Experts of a small language model.
Size: 10 layers, width 224, vocabulary 16384, 31.9M parameters.
Experts: 128 experts in each of 5 layers, 64 squared ReLU neurons an expert, 6 picks a token, a sigmoid router.
Training: 364M tokens, 8002 steps.
Below are experts of layer 7 (counted from 0) of a mixture-of-experts language model. Rows are named router (the router's row for the expert), up (a neuron's input weights, with its number) and show model dimensions 0-223. Each number is 500 + 40 x the weight over its row's rms, rounded and kept within 0 to 999. Numbers have three digits each.
Before each expert's rows: "mostly gets" lists some tokens that are sent to it at least half of the time; "gets" lists some tokens that make up at least twice as much of what it gets as of all text. This comes from a sample of Wikipedia text that the model never trained on. Tokens count by the router's weight.

# expert 75
mostly gets: " res", " dis", " ins", " Res", " ex", " en"
gets: " and", " of", " for", " in", " un", " on"
router:546413490491534507514572451444477441478560526454519508503515484476443516428508455423515482524535532515524549488507489474494518531521532535484548448523475543475473506430582520525563482474442529452462510488524452454569547466502495476539477500537516449499492431518518481574593415582511559469477586498550525489499543478570500438502505435539494480481520485541504530519405531500456489472504554439526427508485500495464518467475477399470552500553516560494522478504492500498556511609552443502499544515634558526474498478559473557505495472513488510577486463525452498538542527508482526453506481479501523509497537525460544512525447451538576431505415502463546513486515577496455477487524
up0:571443497454557547454499517468438552394491518524491525481469454547434550536513500495492561472481468484549477472432564512490510521557520553525498445525514442422537491565482485519559486566470555466509466573496534519508511534512474520501463510447505553428457484510550391526535403516450502435537545501589504477556515509511587486503535540491458569499517499420462461458477553566483481494491464497505498554418474504483517492445538532492485486525521461426547557475498469481479521544529481565479528564478546455480434537479498452486469451558541450506537493519483505438543453413514501528454495534487556526530524504472576483455452482540526534488468482484469523476572424481565492521547
up1:490494512505556444532530464530511490495550543492472524503515458496510447466527456511428488503506579440522462514470435485506511534493542521483520514507517476495525497499482536496458434519480452524556462427440485438585598486487549458476436536550456508524458545518518535478491452571491456399471544487514540566502515522516473493525539538584585424583454556482473563557445514513528489559442574483519438499448512463418541530542488527548530420515470547561500535461534492447526447521453477528461550517454492495525511530459441593487520516520477473580487514493540484491555497491441496442503523482476511451467450428472522471506428590515527450525465436529501536480574545484503486541532
up2:462494530577520561522517457535470406438547489485510426505518500499466434493523421542515503444421470517545551531474510475532532469565568455496483484525519487463462590510560530491532445430500563461505505467547527499522563509537448444606476460539515416527568528550537486539500475518493544477503563504497529517532501447556456477486483565510495512489602560514560484541428532521533470436413538492519421549520544480529436452491532478542484509456504554519519540445539509473498505464538388453466479495551527560454508512507576497554522479502509457510542456537436537511557517478494524457515493528537502502519421509501508539465508485483528483569502465448537496422461536482501524529539
up3:526452508550470471467506488449448467530413535519521507476462522513433505484596465487520457554497491550559502488480529563479512497491540449527550533443588531457553456474495494463473459450524508504459508493472520525519538462542417487497430530437574515508502567504477510459464435530616512534473458551500520517577467475552506511499567520552463500439499518533514496562450465412469434560531482452499462559455459497499470514495463561495488470567520555493475441555480554481523505498531516402429460431477506431496453481505517538487453544464417480465534528571451456507517535438484477475488499510479558502546431582469449507446492497439519507484476509494502557440501509463426462497535
up4:517499492432485490552568502457453487433494554490472444536459399413496526508512458474494431531556486456504571509486489451516456519502546498457471438455569485478437488462505498554436427465525495434501500456556550468501541485480502472587565485502561452517526471504494469541484448511530527543557503467441487483490476554456531513521587451492520488461463452560575465505500559433494488540494415411472466552554501498504517528463482475511488536438505504491439457423463434432514513492479429449472574533511465481486450470498552547551544509462487475451504493483470442430452480460524512466533503498502517454507499514469524513530496496523462423521536489499507519516431501608462394500541
up5:519457474477543452486489434509528502450582489509577507500503473475393521503530500457374530464474509429519531481532567529494521475515555520534472479502480474505461482511466562472450478495466560542483503515531404476550483527548447518483404546514498500548482457517573509501527436517529469561471497477513549511474598483557495472515460529518488493450498473463448545511431417440429518513450566516537503517504423406564495537459497477438520475518433491517505498542519446537542443562488557519475512471452523510477472453477504488551493511542461460542515479543490550517511467504528598454507545452495477505497416499491484539408577475464467456531550568581487462523512511478514478458509
up6:528549577522547592524507470500568525496551494493542540452468514459528595467526509521451465489520524446408471527480504426526507471505570510543554514494493541445426480525567475514460495511466504524472486482512512513640609549506489574516515517563488539502481557452530468550502455442503477473530499450517446487490470522477577444498499521521483547508477560514460454516492444524488519460559539533484466448502426439551459495471530443413511507428501516484466434486465535612530509517521416558452469485546576468505489499457462463465524545489520462519468442487489548516536436481491488517566478555524439538477502493515574515518496530551499470557479479565525476489520507453522494471545
up7:471474440517501526536585497504392517508591438497473498547568517533508549506472493499578497542545560531541509503475451499548502507494504535525487488523451401566468508460521498485536504524496516535501589517546501464453553529457505551511533510521457488455501500479522542485545589522562588499517564468448496510586484488488523552572454496495512484474495456508601481525524490572460412417478529529506534509551502529440483469519437530522559555531566538480536537492488440452521505528473441491424556540514545521475529461484466517485547440513610531510596519478557494460532473518526448495477533545571504520468584445501514518469507505484464529499472546483537474487547563511490510431501
up8:439438502534518554471498524417475488515571463497511493488503473504528518538476429527529500510490477480556431497528530519521568511579446570491496485483444455524505553476495482500511439558453476517467501504423514534506517532459453467472414554489476519554516442548528461502499512580472518416450533481473423513632469471536463503518531400477551474469594486496469458489442559531429491470506485489494524549553503576506489467509449496507531489567496591512522526468527481550584529513479462534558520564487515507482478502534461546505496477511468506521448554564503494596465507473494526451499513507537513497444534546438592572495512538538481525506449457507496428510487590496460533565476
up9:511501531505539404484495507513493474540505490473522424536574542503482500558436487513481471492553536481531513487491545476509548473493468590460517531442491499421457504542525534506505502496474515541486533528473520487533484482570449512458501481497551528564452514480465373543476502528504551498485538509528437426619489527462443464586437482533415536527545536567572484480479429499487461458467504532471437541586460468538479503470502401410583545486460542518484493506497558500488525518519486544498513500510523512481556516440462570502517556386542546517464544499463518563487463486548480476506429491539486495488490479487530529492540538509482428502546477415487428511471573527501492476545
up10:509489499505572530468597456457537519426554383476590496489531462473450513468491543582529538491503484563469483476548492512433501480529482529561451499509538551568489517452585556500456484561504557522560464485549503467513522478518541554527524462528465459456523467543472539561537452489423529507604496514500630514518503490473482479518485501498446495476470441474537548450496529537455521463474505443519484562535473535494515516575565455430533547540503502505438511485578478467508479541546524476473499523505434536455480523541494518545450500469428489479497468464550497498465505502550496581503465417485486501527528476528554436530531460446543434487453554534555487478427507491465550488481
up11:519438546549462463431510466463547600522435454457560535436594527516554508529483558490530426493480458478582557447479521545488495531440440541521520489466477507502526555463531541471504576511535554511474534566492543504557644570488437497518538515522521492492550390517463449522519426518525528501507481491459500486479517513496507505486499527469447462461539530545498474490509526521447502474531502518511392419478449467511561513486483451553485526514480577403512501464528503489452578492441486510489519498557487522534444527429482479476503535503439570483495500464435446508500530503481555519463469483458498481483477542525493549423497503525557422481465548533523539512435506517499538523501
up12:500495517474508448521483482462587445518511500480484495525536516549567472502445500481480517498486514454507499518530517485527584439536449514533560443530522494461514463578467492481437512533531533469498474478433517507525513503359484541517517454501549493418483462446504504468522486475484512463448544526460461583495501478538574491487584461513533368481533510527470507490466522440480486580446537478515472514488561494429489393532508466551517499550385549534497486466518527512581541460421426524547455549486546485495549584487445509550547514542477515492492434549487513493511488584511499496456539506518536531503486478514561480552515531510449543441492433488449543483527491528582513532540
up13:524478506515486605552584506451502461447513518429477522498563502535496535524514457411592511480503467426540525444482478544506510493514516440502488443543474503442477484519514509480507469502469469467473525535529488578499530501473450473501473481531475478489517511448502488494540476529517551506530559432545497495461423498494469477564460559561496533501529488492483496504467555496594514483530498471515496530492531505537501530519523535461494431514432509583542553493432495561507470479494459511514442568517414492505561409472496511524571535544532544545554500527408483546521558544492436484524533560584565467520494471485568444646562548500543545570475531525507516480483547451563504533532
up14:455545471484548436518543500558404422536510413465402518535469414522479458485448513428484551422457581467452469486447568513533608489553480514483533506462490496496541489467536495511481486425451537483573431492529482519506436476480506511449505543546531578516585468455571474489558525484457507538501447519486533474517530509492494452536537505541502527479539516534488566562572465538512523536554540508457477507487508582449523458534541487520523523599525501453584533493424498486509440513466517490441550555524528469498429493509494507517452586536444472522495477498480520486499483534556529495561468459468500512468490528507505462491447485494590432522496466495507472484558505485512484441480
up15:447472463436515472503508537531468492488495524517536453509479504440448517503421490527462403557509497542557461483512518404525481600523532420527534475400502555511492541531479464516490453524515509398470508447462421549519477549491444495413453550426461434389485460426490513464501442476509472544436547468570558472500508480434470535516585538508527498490461473546565526505467530572470522500542544501529486472499544526454523466458466527468507532500522487518515444532549503490525529529570481516501531500463455547509514478522475545517462493488475544518501562477451546477509508521530478496528541453425511507523507565486475489563504520474558441545457557414547468456530508563491530440450
up16:531439470541491538503513497487530479440576551469516465496526514429457493521558499589535502505546490470470509467529503491538492509455534490497514528533503498512493524459429504459568439435492474576506508524456502516521536419501505512490480439447530487528505487509585496526573471608525487407521525504423525444524433506459416519531456505521499487520478571479495519455449453430461508564486474508477490511549509466465460516494553468419589462504509470554471435525488484552505474500531480489468495474483548595489518481461507528458539558495587435472535523446503513519511538454528492455500444537465502414509519553543551451518517506415536477503460563549563501427407457561493430480552
up17:491522537612496544608528490527541487510457552473440487493541482529451538521443486484511582520557491484447522549504515499517521579514492503512536452511510466470488528498572547452468432503483485499564479498499409487523473560529522484533494540461505436544472482498609554569547545514509513508480502485447538481427503464500476508500523538550511496442563548421495503542463532473463525490495544586553520471542557538501521573538558436509530538470451456551559532492473508542552503514557551519493524447441458471414476458533545483476555474491499510486515485585478530538503532462468456498584489531494510424525490511499503597514529555517580487564439445450505539526537520523512541540562
up18:493400501419549518462456500485395460469465576498511445507480474520521539402497543486522490553482515510502528470518467509508511465471496538527562616476488562489494499459572482551511493488533528449502482490505519502552525430493488551522533540517462538490557498459472462497516483553563484464540544521469522406514554563549548491471519457527451487551479519547421513423465537460438540425583454500531524526520607422499533482439525463480525483530501524508496516528516484485488460567442493577570500440569499502480579410507472524571483519454469517504492539479497469427511422505493500516528532453495514544463567490519580482475456506509434447549526514482550478494499503519510509530526
up19:490519533540509581559533530457501507492513477460468460467580484496533562483507520523466457491517519518584526482571511420516553564591493469498552473497502472539483501449467537526525483498478550493464443517456579502579510554475514444515469487484526485570482506482490475480485485567530538548446484553482536544488537555474503487518507577565487572620465556622474504507502562472480496541529517502526459495527521515471515534501540474502540489461514552565521499478530543522492484510554462488504531600496448515429450451517453445525528580470462522583428503507500566503496427478474510500494494513531589528479459475418529509549422492516575530474433510532593506533463526486446494473520
up20:535496508503503540513555469479525492524526581458466497442572568496473515499495535471587449558451426458490536466539495565514480511597574584501508479471494476497492476554575555512458471476516440509559497537549403491516530519534545503526479483519529427503518524505429508510503529455529498506554515572477557503458413488415485590504476492507503454442462517542516426558517458441547495540412511461540460436577537513523498483581519457534553545426400467456472480554407464501543540541492481536541549564498528455534539499502473507472497458526509524490438529465517524499543479518474468496496541537534498469529495499439431509515507513467484453472547512527503528553483467454532531476553
up21:541445515541486528475555446493519431528512497491561486477556521502490454511499446506557465489472517508457481556558514425444480482510498483463535477562526553549498464461499433461569461495525595545518561531576528538499497429528557538545525512564499527410497521469559488500511413415559570516456520540522487505553546480558458491515503499486464494509513476573439498489437489560536489500509459498472485530496525471450556508465486481501506493475495563409456438529510494472488490488467545554574500431514477520460532475529553558537526456471459541522405434472524494534513504548509535530518448491489556417505500422457505426636517485501548505520516468519430542498482551452521541530534
up22:545507426536537479535510445487517499483548573472508475461500487495503506496542487511453431569522555464502445472514566478500467499466455534550509455448441449518469497481505488538523535445579479483481486449527535523563539511510478517522598461541536530523535505457517520528546560492491445506484530566532563458435479503370424487529540508489504482416518453520473464506486496553434506520452499532585466531459544430500541496476408425522490490565476557458449598490489519480460520560519535459504530557464473515489500463384500551507514481478485442491516519450465534554537510484499503532556500427446539541441476463473402460431482519534542462504490531541506522470447498471480482533570
up23:519483500441558550487527488471478486521587479553423486549497427537489484565480453465438495513567513513470493500475544469544506596449450431489470483463461488540525483452561535494525540477445526526482476484462475467536443495492517433498533489469506469455506509502510501454515544514534554490520458445515526500461512529558461454503530490513474547465516506517501477525491512426474518458416496495590463534548540440506468489624465473634447480456521483479528510531496486490531473545600486568479466418543463467485493524514517446527451497499411534529421459514560485541507496520554553436471456510526472493459463609576450480449483456497516437577529444482487532493481483464469506453491
up24:516482497462469502549571517484475450508520557487513483534436486480427486528544514478426566486496482423466471514589516486504489511486573479526455576528415494506488482457514542508525559493409541452501559503551445528509534441481472449503475433512590525517461536548486532484531494457498460488476537437428553547525498493481553488489445552453492514415524478448514430421517522476471488504483514549550492455490512465438474419473466516554556489500530493560458535558462490499578551518485458517582532569492569464480442502549608483537524475455445524519462481467434534537499462483512494511548511511436540529547495489485483532539502570535509502422500514537491513505444577452507433527562
up25:491490575505484401497520475474468509394466497526512426445461466508481569435471473468475530495494403481465506424506499426524491380598534520577505456546495552515488499441493433521483548546505522411436528494445477479503503518503508499483502495507516493482517433529494542520514453501525530504559537475489528520517490563561479487507571460504486496536495469463412495510473514465471504540490528483531452456449588463405574510555479530520454464509549461577443485527587493536423493558495478499459492488513559511464543500534465488525500532470467517546545481471473515493492423440562534505439491481554526504454478432457512411507526498509522464508448476492426487491580503491525523536551
up26:522508440494539480514498442531420517527495480414523450431529459572464532499435438434521519529539500484543490445471474474429582528556475466603465587493467522469516452523516555522555492511456487464466529522479494512525550468485474561528503514537501517555528471468518536434523501469450533450432485517501439473472527544489508553476505445457520482403555518532433559503489512540512472419496492458473565584462505499508517425447523491492617533509530495524561441536485555417441540506431428515435557483497578508453546505546525527469528496484522498492512486517513528492471520552436489518550407446512555557510490477507466488469476463493499534500484549444455512543510531519488490557468
up27:500395519495447470454586518468502514454533563481538530433551538494562521517502475495562463549548529501502523506522528525512470513515500497493451443444558528470426545469527460467493592522519491457502457492540503519523551496486454526550485560571521493473521487521473450524569439462490505546517509487556519483489513467552503497446605504509436472488459506549515414554484529501454482482549531511534520489540417504474530474480522481454581579495462545459530484466519515505525574528480385445517467452535454523584436450570589511446491495557491574497475477495535474476560489503474479495497487518506513486477554517504465468420472463545539437549376518524497540510516515552551525451494
up28:537489502455483518509605478430526501504518499525474497496501582458470476494499485522508506490560509467493493486451499482494504434485500505516493520471583493453450501474555468481460481472471530454589484489532480462525580534609552455478547484543425523422470486460521437565501481592479541511509463483453456527476579545444473509434534505516468472471473486469562544475408518496538517480519619479535469447513539519498496512472568426529555463583494491535519517489458424571506481457601472491549571469553473477540521514525539533471436566465520480527499505566448462492492506442496519498434481484505455478601495475500469556450450512514528495438524476574500439492480510485566516479478
up29:491480482526512472491519477467417480531514567496481526557484458529445517447494460449490482593501485467485476528541526492460569513462487520497550507486471496487551556457510500494492527453511542510484546500514548495525555449561489514507538520562531495559602413502575479532528488536461458499502429532478499460486508490465481467519538461471457457502557506508429493495441546559460531585516572452501509519475501596543485364441511424506496488510509535506629468477481446483513483546460430512546531413556548494458442489462535515467501532519507502530492509468442511515534508529508524479576465497549475551526548511495573483514514424468479572509435501398488438437531460551462502498544
up30:473464461482526518546471456485453507503465509529422519504494553503453543412532509487486506546478464491462476539514428506477449514435468506499490532510493545555447425452527477511436516499475617491491518497442496471531507529481518554417463538511503507467507514504528555476568440486544443508586501420472437462501413537530518497488474512469547523520480551471502550537475508497531446503567491507450427533430519526516517490424529514413537527508476560519601488513500509461513559552504488423521506529530470483465443455572534541534484590575510522580462524535477439536522565492595532502552557482523484563560467469470531489535447455562505422541533533555484491509497524486482551522519
up31:467465564496458482508508490451389448470503493512500481545545486556480547508567441525485479497483472478462555492583456537522624462457554525467466495496444625523514555485564481527534597478541479531461494548541450512497544548498568533537530495533473481568461470491537416595496425521587559448425476504501395489523540481522496500540505497585491455511506568486480505495502513528428520476531430515550485595523478511566533541478489464437502519460485491465464557535505539494474508523518470530497569477511502502451473420502505471518584447470492504511516481524499521504512518558539462475492513524538501492591527526459497470501536484545526476457475456486547497453468554515508497547495
up32:462424505520511445478497479464570480503617582500515454549468482588468504524520456482485478511489446459424533531530495529525480548561473518540490526451507497482456536498506462468525586538494514447493552409467470538536514514397433528595508494509524484542507510538489503430542438455499483493479474457514556537537461364449540419440534476487506502473544550468522502551507518491422511543540494499559567475518490469542491475444426452496553498564540544519589476484502481516519571517478468494545529511526486512460517464540477509482497401470435504525452508503513517572515459459426437526508501500437494446515455503510483457491479460530506511524409511460461505494484535503503512508572
up33:506472544467546499427491473492497514465491472467535518498518427473449549534512503477453557577502434517542535486488437518475476520506444555535534549546573470426524544505569493456556508541455520449494465592470522496511497475487544483524454493507528484453494480503468453524548469472561552514548486453509556560566491504490509450581544481567509416448446483611451586441469497517505494569561492514483487516430429514472464501531491470462459534528563480567535385573551498463483574501539442536439498544547531493515476447522506491492503517455472435507411464538471495525515503456449575534537515499517511507434491517432475556512475474458471454447482471548511451499510482503538519539521
up34:449556538442525428521476470519457454502469495524470452544482427533482490548540490490532440546560480476509504490523495469544520498549452502436473550542500523554610478495535509469489554559517513518493513566568474480472491500481542529569523480530567514479556434493538486506536497506476469526565487562493479472441459494542499488516452418513511526526566467547453423507539486528482450526474514468477471423508479492503509416481500508494473480532543505463444493592542438580544497470465503589487489516434569458586535548446513509563466504474526512523520457446475509497494452515465495506515435521530502537521539462440485521557476482562594525503507540543459484518522448511549504622622
up35:508488513528496560479604461488460445494462504518520510472536544540417508490524545485502406544463527546499598569492506461546585463476494530457478476483437516450490487509494556468490567488551480573462532459548483549575513524549503464483503538483501517532516457399400487501475409418533607411472556505552567548504514498480497501592415539500538453482498428539470544511451477540494473505490510525433466463518468495495520468458429495482530526393541559479476504488510511448475478510484478514486455476508467410471496443522484493508481492538503478494471454547500454508465524519598547528576476525475553492493480561558489494496580472546489477497501526502482496463486513497476510516523
up36:558476439571430504471489522430449509521495448518461525440468550445445476440468474440566517504572487525520556525493511459484580479532542527487530542556495486478431476472490531523498484559486498515483494521549565551534543499527430553503464607473563468484510427488564488503518492532447514497531494510548453464451534521495477435486418456494504502469517493427560533587415463553521518507562528505508504507505566600523478528440511452493491481530471490492513451483465491504494485618483478483473563477474528491517506463530583530531506480521493557466523512479450500461524497539581508521489500387535517471538485497531563554496529516613523513586496478457506467508461537510538470454444
up37:487443490516525535467539462503506462493518445521539501524588537482544503457515449408532454478500561493454498563532457553502488552484531486408410493503520538554486572504416500546515508544488537469474523512506511475531571500473486544608548508453549493493563468497508516523464451480502451525473575535492488502521451489595526494470525514490568460417475483541490480510449578500538583506471553471479475514520461442489496493477454497457535509515474559500534503498505513537586486548558444553544582517530482529530484480531504437476480492501485516503508521501507486534496524480472501502514568574516481451447567483474567483587474527550458452561492491406558475420480552432579587543498
up38:487426550536551419451526566471473483462533484474449544558519525537507495474381512450520461499445480467576537520541504491478447533547485473476490531498524519493541570468517510494532545506556575465487432483570469463466556556558451587461486502500546534466494477570479513499507444508414511548442450517604537475454526499446470504526479484515478491468532453533472577549477475502481526524507508461466538475549496514485518472489499453504437446497525455495451548538504507524497525539467457481470496475502416603496534525535536503498495556518509521581493392454534464486448504537502471533525411469482540458535571552531460479429509495525528480509508575545518526448493493533493507446608
up39:499447532500582516575531480421476489534467516557475531431519468500464572523524536482510537505567514508487506527482553471521449458589412534514478517520464538513504491530538485534514532504453474574516487512560493474513507529468444464508510474518411515503529462481558528464560505551570507448478511530440529509465405512561480488468522451454542460559527501454520490492458502459451488494554549567499495500499488472527582494486430453514604531509547494490490504501524500512455511539463444610495541485489425523428542526495485500507462466487511437511518548441473514513527437460553478370525520463493461515410447458493571463421461454475483507560495493459518485524507510613529450478501
up40:571474522611484385536508461456505480468517525519538451431552566557476523554498454491506492516523544447554524506520470492483536485446490461472557504525504478485525559445503500478513421489540494529518525612531485530503578512525536438463506505546524491505491452477490514513496499495545540482534525555534478531487501526479480562418485510536561497510523523460540529594452453471498458454503557449543434537534547445460514508535515521500529454536460469474444486522540502607511581539530434491512454447486493437519545480532523566604496521510489571508517519553434473525474445456474542465496431455533472471550464493454434511501488536507544451522472526601468484505495504586551551462508
up41:482545524478568506510499488460549453493561542483455495487487540539515465498575498524471518549553493550433483505469511489529523467415518531510536497447420593585472487550560590522536484554485494527472555581506467533477537476425518459541516454559483452465469472506454459474448533474518549474437521494500485486460512519475498436478485457528452452461512454493595504535522502452496547464439463486448536508511399430499491565492504491508549542472523482456562482427469482508491507494530445557491461487493566510522499476487450639453515441479490526545570441557523468551528549526418510423498443512475489551464555471486443507483503439506513444485538490505504519545570524533516494554475
up42:518487535521458525518518475430457449551537557517566482439473478540464534496530441412555525529506517483463462425508402510493480519551559510540485462463460529518476474511578516524590554521408475505478472507524516476543514540500480484500456501410476472558468511508444524422477488571537565473572484491455627478491578553485472486481523398433560482476479558516490521492450521552524516492480491401515412567541474507435492447464424492457489576532510535478464512509496516514464518505496473482524550483477486461531455493526502508500478461414539446502493498548494502502521444435529531530519505569438464546520470509465529435474532503436559508519512512491543444466529504521524497506559
up43:428504513446468485483459468541537510574471519453543467490464457439492519470576491472461458542501597489507497508513454509441502607472509477516498522525516488547554547496510539495541492497511514505508537467496450588538516496517615491508487494504495439485505512471563532441510517515417582535557517501497532504456532475532562571507468462473559479522491519475505488476509518513471499559482490550483514442453490580514495574477482519535501506452527480594541546526520632455484528513483457503444578476485495404559501477442490492540595566476475476526459500419453441546473457510502536494452518521511491548446561472553505531439495476503557464550439492497593518535504521532435456461471
up44:526475504525470517459481539465523502526544482511419616498530482583497495457480475563558570496539489498460509467431505539466575569429519543488510509531533526488509490442560494547479441432469517541542434547515539528472467479520461508531500530481469463507557471509542482495530503594557510458530519473515476446528508500524554458478487564493517515484544525444555481524495481457510523439522474489458526376438615550420525535494494463501509456519526534478506527497559585477503412519533510477487523503499556499543541506542535458439458458549466574503445480466479461471516506555524543458480479501511504518451459555416490501545442456459548447541459466431411530444501536449460485493469
up45:485468560492493554446454494535506520461537508437510507499502482512428553499461508487524448503466510416512506483519478531512512467507406510538494477470430431425472516504565520514488455499475461490426465537518490564509507464478512532551403477561504582507452502521494501488582416468558458433433489456548521500498487428502526548516543531583453525514543562491416512501492509507477435471618457544543514517482449517467429504427518511467537469504442553498431569520492547531518534528551488479500503533459528509563465499498535500450445447519477459454480555551506484527589452494525393474584445512398561477535474506528541514508493502475525505526447490472492519493487494481536480485561
up46:557499496521484519446533470463458451473496461518482492459556449512452527510469427464574519524522506459540483486502544465527589483569524520516558506504506524443531509477543502547531513504476580524532483517537457473514500508574495507506459498419491485538489468520577517484456490517500541512479474497498528468488520451515518494545515497475477468474594472417448556486520456531484538449592485487489546537530507556533492461484505479529512463589528494518571493604547454498515501527467467501584487489521529537389482492473492490508492509443479511528494408630505512536526442526394549476450464440478475543527484587561519537482536542582493499546554516414511476578499559481509444559440
up47:521429498517471511510466444460547445560524501572528448536503482506523511479528540501449468408593510502512472543496480514522472518488529477479567415509481535506473590449459440452542591507496456574544521525450512403481500448486493522538512492484451484492507442519539491562580553490526509456442565503429546524489508466542405497559529527535460509545517539448455515466506530482501556562521444504451445480504464520482514437546509494582549534485484500555537553530582514447499478543492463468556528495512531465514440588508431448423494471500491447537509466487491485557561497434462477526478529568549443484449440494514489446477486511527579452478500493543486514442535451527490505477519
up48:527471491533426475464505542486540522551504455460469571581462510482482532557532484514456470448509514464507512504487583517483474546475496610556472453464496523435482537459525516440497560557472508481519509504514484467501495460491514485448485574518535457446526509504540588556552483534465509488447597432503539459458603507485513466429523470533513417490455488542457545503464526568469509548550553556518456548509473562508515460437487431444528493536512506486550480494518542486465470522538438512466578473517524520527477509508547616561477438495439520529496450502527479529478466522492560521520497498447518513517456536504514484488484459530537458577488463514494466515591580606451508559447
up49:518464467474498520531459474498490484438508475549499484550514582580502491489530508452438501509534554528506515517529503439523509492454581515473562482519560520524521596465456506469534459502519404540566542437579499506457477492525511492473493434547569478536514520550453527480528493532533413500502494494553530488522469513569518482520590473526570499488479447517479549485413506475513495431445542476492525607439496445449551505520541482514491415507441583454460515483515472513441543496478511521525441520585523491491488447522503518487587508478548460572481446561527511508467503516493586522557582506526490445510534465437472547502485434471446531544479495425514432451495496567543472487501
up50:492439489517499453463537464478536460528475462467451507434580482541513501513470490520514510533569455487508502498531511485549493481549535525478473462547387510502545482483565511523456430483489469560554508496455502517507550494536538516501485472525512478512457566469556562494475517582495532523514516468530478464428499547516427423474541568502497475437511482450498506495526496534504520519559449496564505500508505464493420519479546490583583507513426491536496436415458467496467521468539553522551567456465533491505490530464476510506486530523436584428466424449449560507559594563552512537493519496515471444438454557507630584461543491498515473484495497476487551462499516571537437457469
up51:516475553489525559519505498509581446430496503458518459500484445525512494490517444521504530522519522519549563511487476464601518437528490563533541502491466459462426486465576523451522446487443565508486481581473533426544524509519476506539434506473546596559497493492489466548571476568504570511493574542469461425530458491504507554532452468515497572528503515457499476504466479493484426462513467473475485491541449489547450534530540509495518548495491559469471459489524466448475548473531476430482498514510493444499521533499420494494514482476512506518521497458510535605563496443509465529429446431554584481483461587489482514558458426492593431448463445484478543493455499582445506495545
up52:484458540514570593503506438479478492422504503406586493508471540491486497445530479528522451464489470532575538467535497488504457516400524490479465447548467483482439566430510547553496493501460538489505500495482499560518536499491493549546482479491566457481499547538487425543609455492558535475471523543566434506586435483524526473470525492547422611526474489485432528520514544537518473485504503488509507487476433487494514472465493474491448485554559548525505513533516471565479437443576440486473556489545512528444454430487425536493528477504518448597458462531549507496537480537461491526458464525505489458547446446501532499520478475398497448517464541540483474551497464533477479530453
up53:513476398433496422512534493487450460565428549503485469516476480544428496429465458467462513482547550487548542532498488420492487530492571497537484556515484560492448501493500502457524473522494553561485568505452459467510492515480500490503420455456411507516527445493446462560566499502597545551509548482414541496560478521474466515468456466472548429510575512493559427554449574491534488527474521507508500483524488413559517476504424458507531524505533579515509422514409513465555506472484521545447550555521547498583519466537519547501463477461486491491501534522514527508483553477451551479474520470503529482550488471521491544549457506490473422489528526536530514503532551505460549593556
up54:543444422512402505520481457463435532501505501536535431470479525443537549470591497465527522551523506545482510516505436521442500515523500504492542543592458529493488504469492458458515530410504483542496545518482476497453554450447499513514464492489509451538511442530552479517496479475543460467495519520571473534606540458485504415534560508599416466478433451476571413568485516467528521511509537477514523535474438524496512464455469506484528421502488552551517486531497565422536553420521487543465475489504536434466524566498438478517493475494555475510570511520520471512513487453463467390526468518597459476500440490481454506474500479501535454438516483532470481517461441500477441511554
up55:493495482564521500519462411451504494510463548482553494486561491453457521506527466485566449489511470491495511471493543525481502489542544481435541558616500478506477533483610448476473497515522547473473483559592461544526501397489466423486501459593478442466441479477594469570531508505450498491484530517485513508532472487544545568445542492568422501515529453447443469569494535582522545497513512550464508502463497462574431506555437450514540444499518582573574511481514488494438506437560591494483474460500525552520546523556502504431504460480546516492476496498522514478481516506462464555508466445486517530516518445464543471486504476484555492529433547488459570483496478450501484519497
up56:530455511490548510510377551530527515418527469504484510484534485506454480522434516477499466555499529461503501500491523547415468546534478523456545462538474517551519462426477509541536500486488466489454468525567421508481533516468492475484439508495461518500423550536571447440457468531520476415491417517457492458412523541554527475503569488507551453542464476508479493495453533437491524489438458509589458535551480491476500483491540477488488448513438483531393514432506486509525480481476550520527510489525495509492479460478472473568438494514537510499451607533422543500498501507466537413536497485423487480441533477558515495508408547480470478574545518555588522422470513419516524472524
up57:501508493511526460484519457479476461440556489500415524447440457467492581495533457423478482471573515540507514505477527554486502562539565430477500460489454463462545471394541529500526447520477451501458544582473575502488551449573495518505477443582523518471484459509478480491559495551540517570507514583458513492500471522489431491422569432416478491506504484481526511437470501516507523520514535438505481537480489489471502577482483551552475474508486515502489483535531480520449463467527423558454540501480538535491501472517564558590485490546609525532455476465506511592475497496475539411610536447498458544518467519487458453459522509522488481515518491505546428532526556470488455545484
up58:495471462521567529547450501465508533428535522447475482493473488487494554426494480504439477469498472491427536492473510511538471495484499480531523524520483571496467527417486464549519457547523512476505474467494487482465488575450509531419495438508566476418511452451526445550545469520507526486580545509537459510509525487487386488496496501530451517483552439485499510518470540456475554481450437503467513500429447548504479578417481433439546537493520478548487498521505506474522447522501440518455456535508591533474519515512490598515526522530516503550564530637467442474533534514512493473558491506455445536461470442494403488492435481506495492439497517503549502518503402529408415453527
up59:465598510502526468477598432526492514509540401503524489492531459549473469556506492541485558475454559515538511451552471398486535483402537573469440460451495520470515517531459516484535492564499454480470517489486429491520576455436440504489468460490529529494582448449555504487468516501492591567490505437524434458545479475505431440486501517511484540446566567473468524444490512472453462533471554425526463510507429477455525449472527584425516506532529494510423490508559486457461523516470440481492476580556461489467513495544488515512479540469461527548491522498532462540490469510471487520613459543501491487484566489489476512524481523498540488448439456513544564539481508470496508436487
up60:483454482438439546475502504490511526515531525501557527477483513492528454550482573428454496497594510511572487572508458485521491515517464524413515524542499524573573508481526396486487520481487479563438522458464488463528510502524515509544518577490502574511478517462485470571526470515501529445472537468528452526532544460518583420497546495484510524513456465553455513526459531548500546564533502452521550505442376491569435457537502539536528527467539474478485512527519485433520513600540536432465491427547453410523437429484411510456467476537508490474479481486489551541503492537550537548483508525471420469456522521528489535505481591496426548493451515492480515447516486446483545505471
up61:456519455457539556501515513568502479548538517503468528546526472509479448485462452423408472473512592502498469521463516510495516520461465484487481397480481547485582434497531484546521615484495496502481527461515545496525507454546491503549538492576557574464549395504452535513461408514485533464526462536532488475544502564499468493466476472523455542523544528501565559529477490504554427456483520505526494486489512513489479475568470505498491527543502526510593440478493490473579434650507502478503535486559566478516542511443451487498438466533505478584463455508523538502573519485539553472442479541531507570487493477549488423557496511508474474475462423448522513497523545467462470508490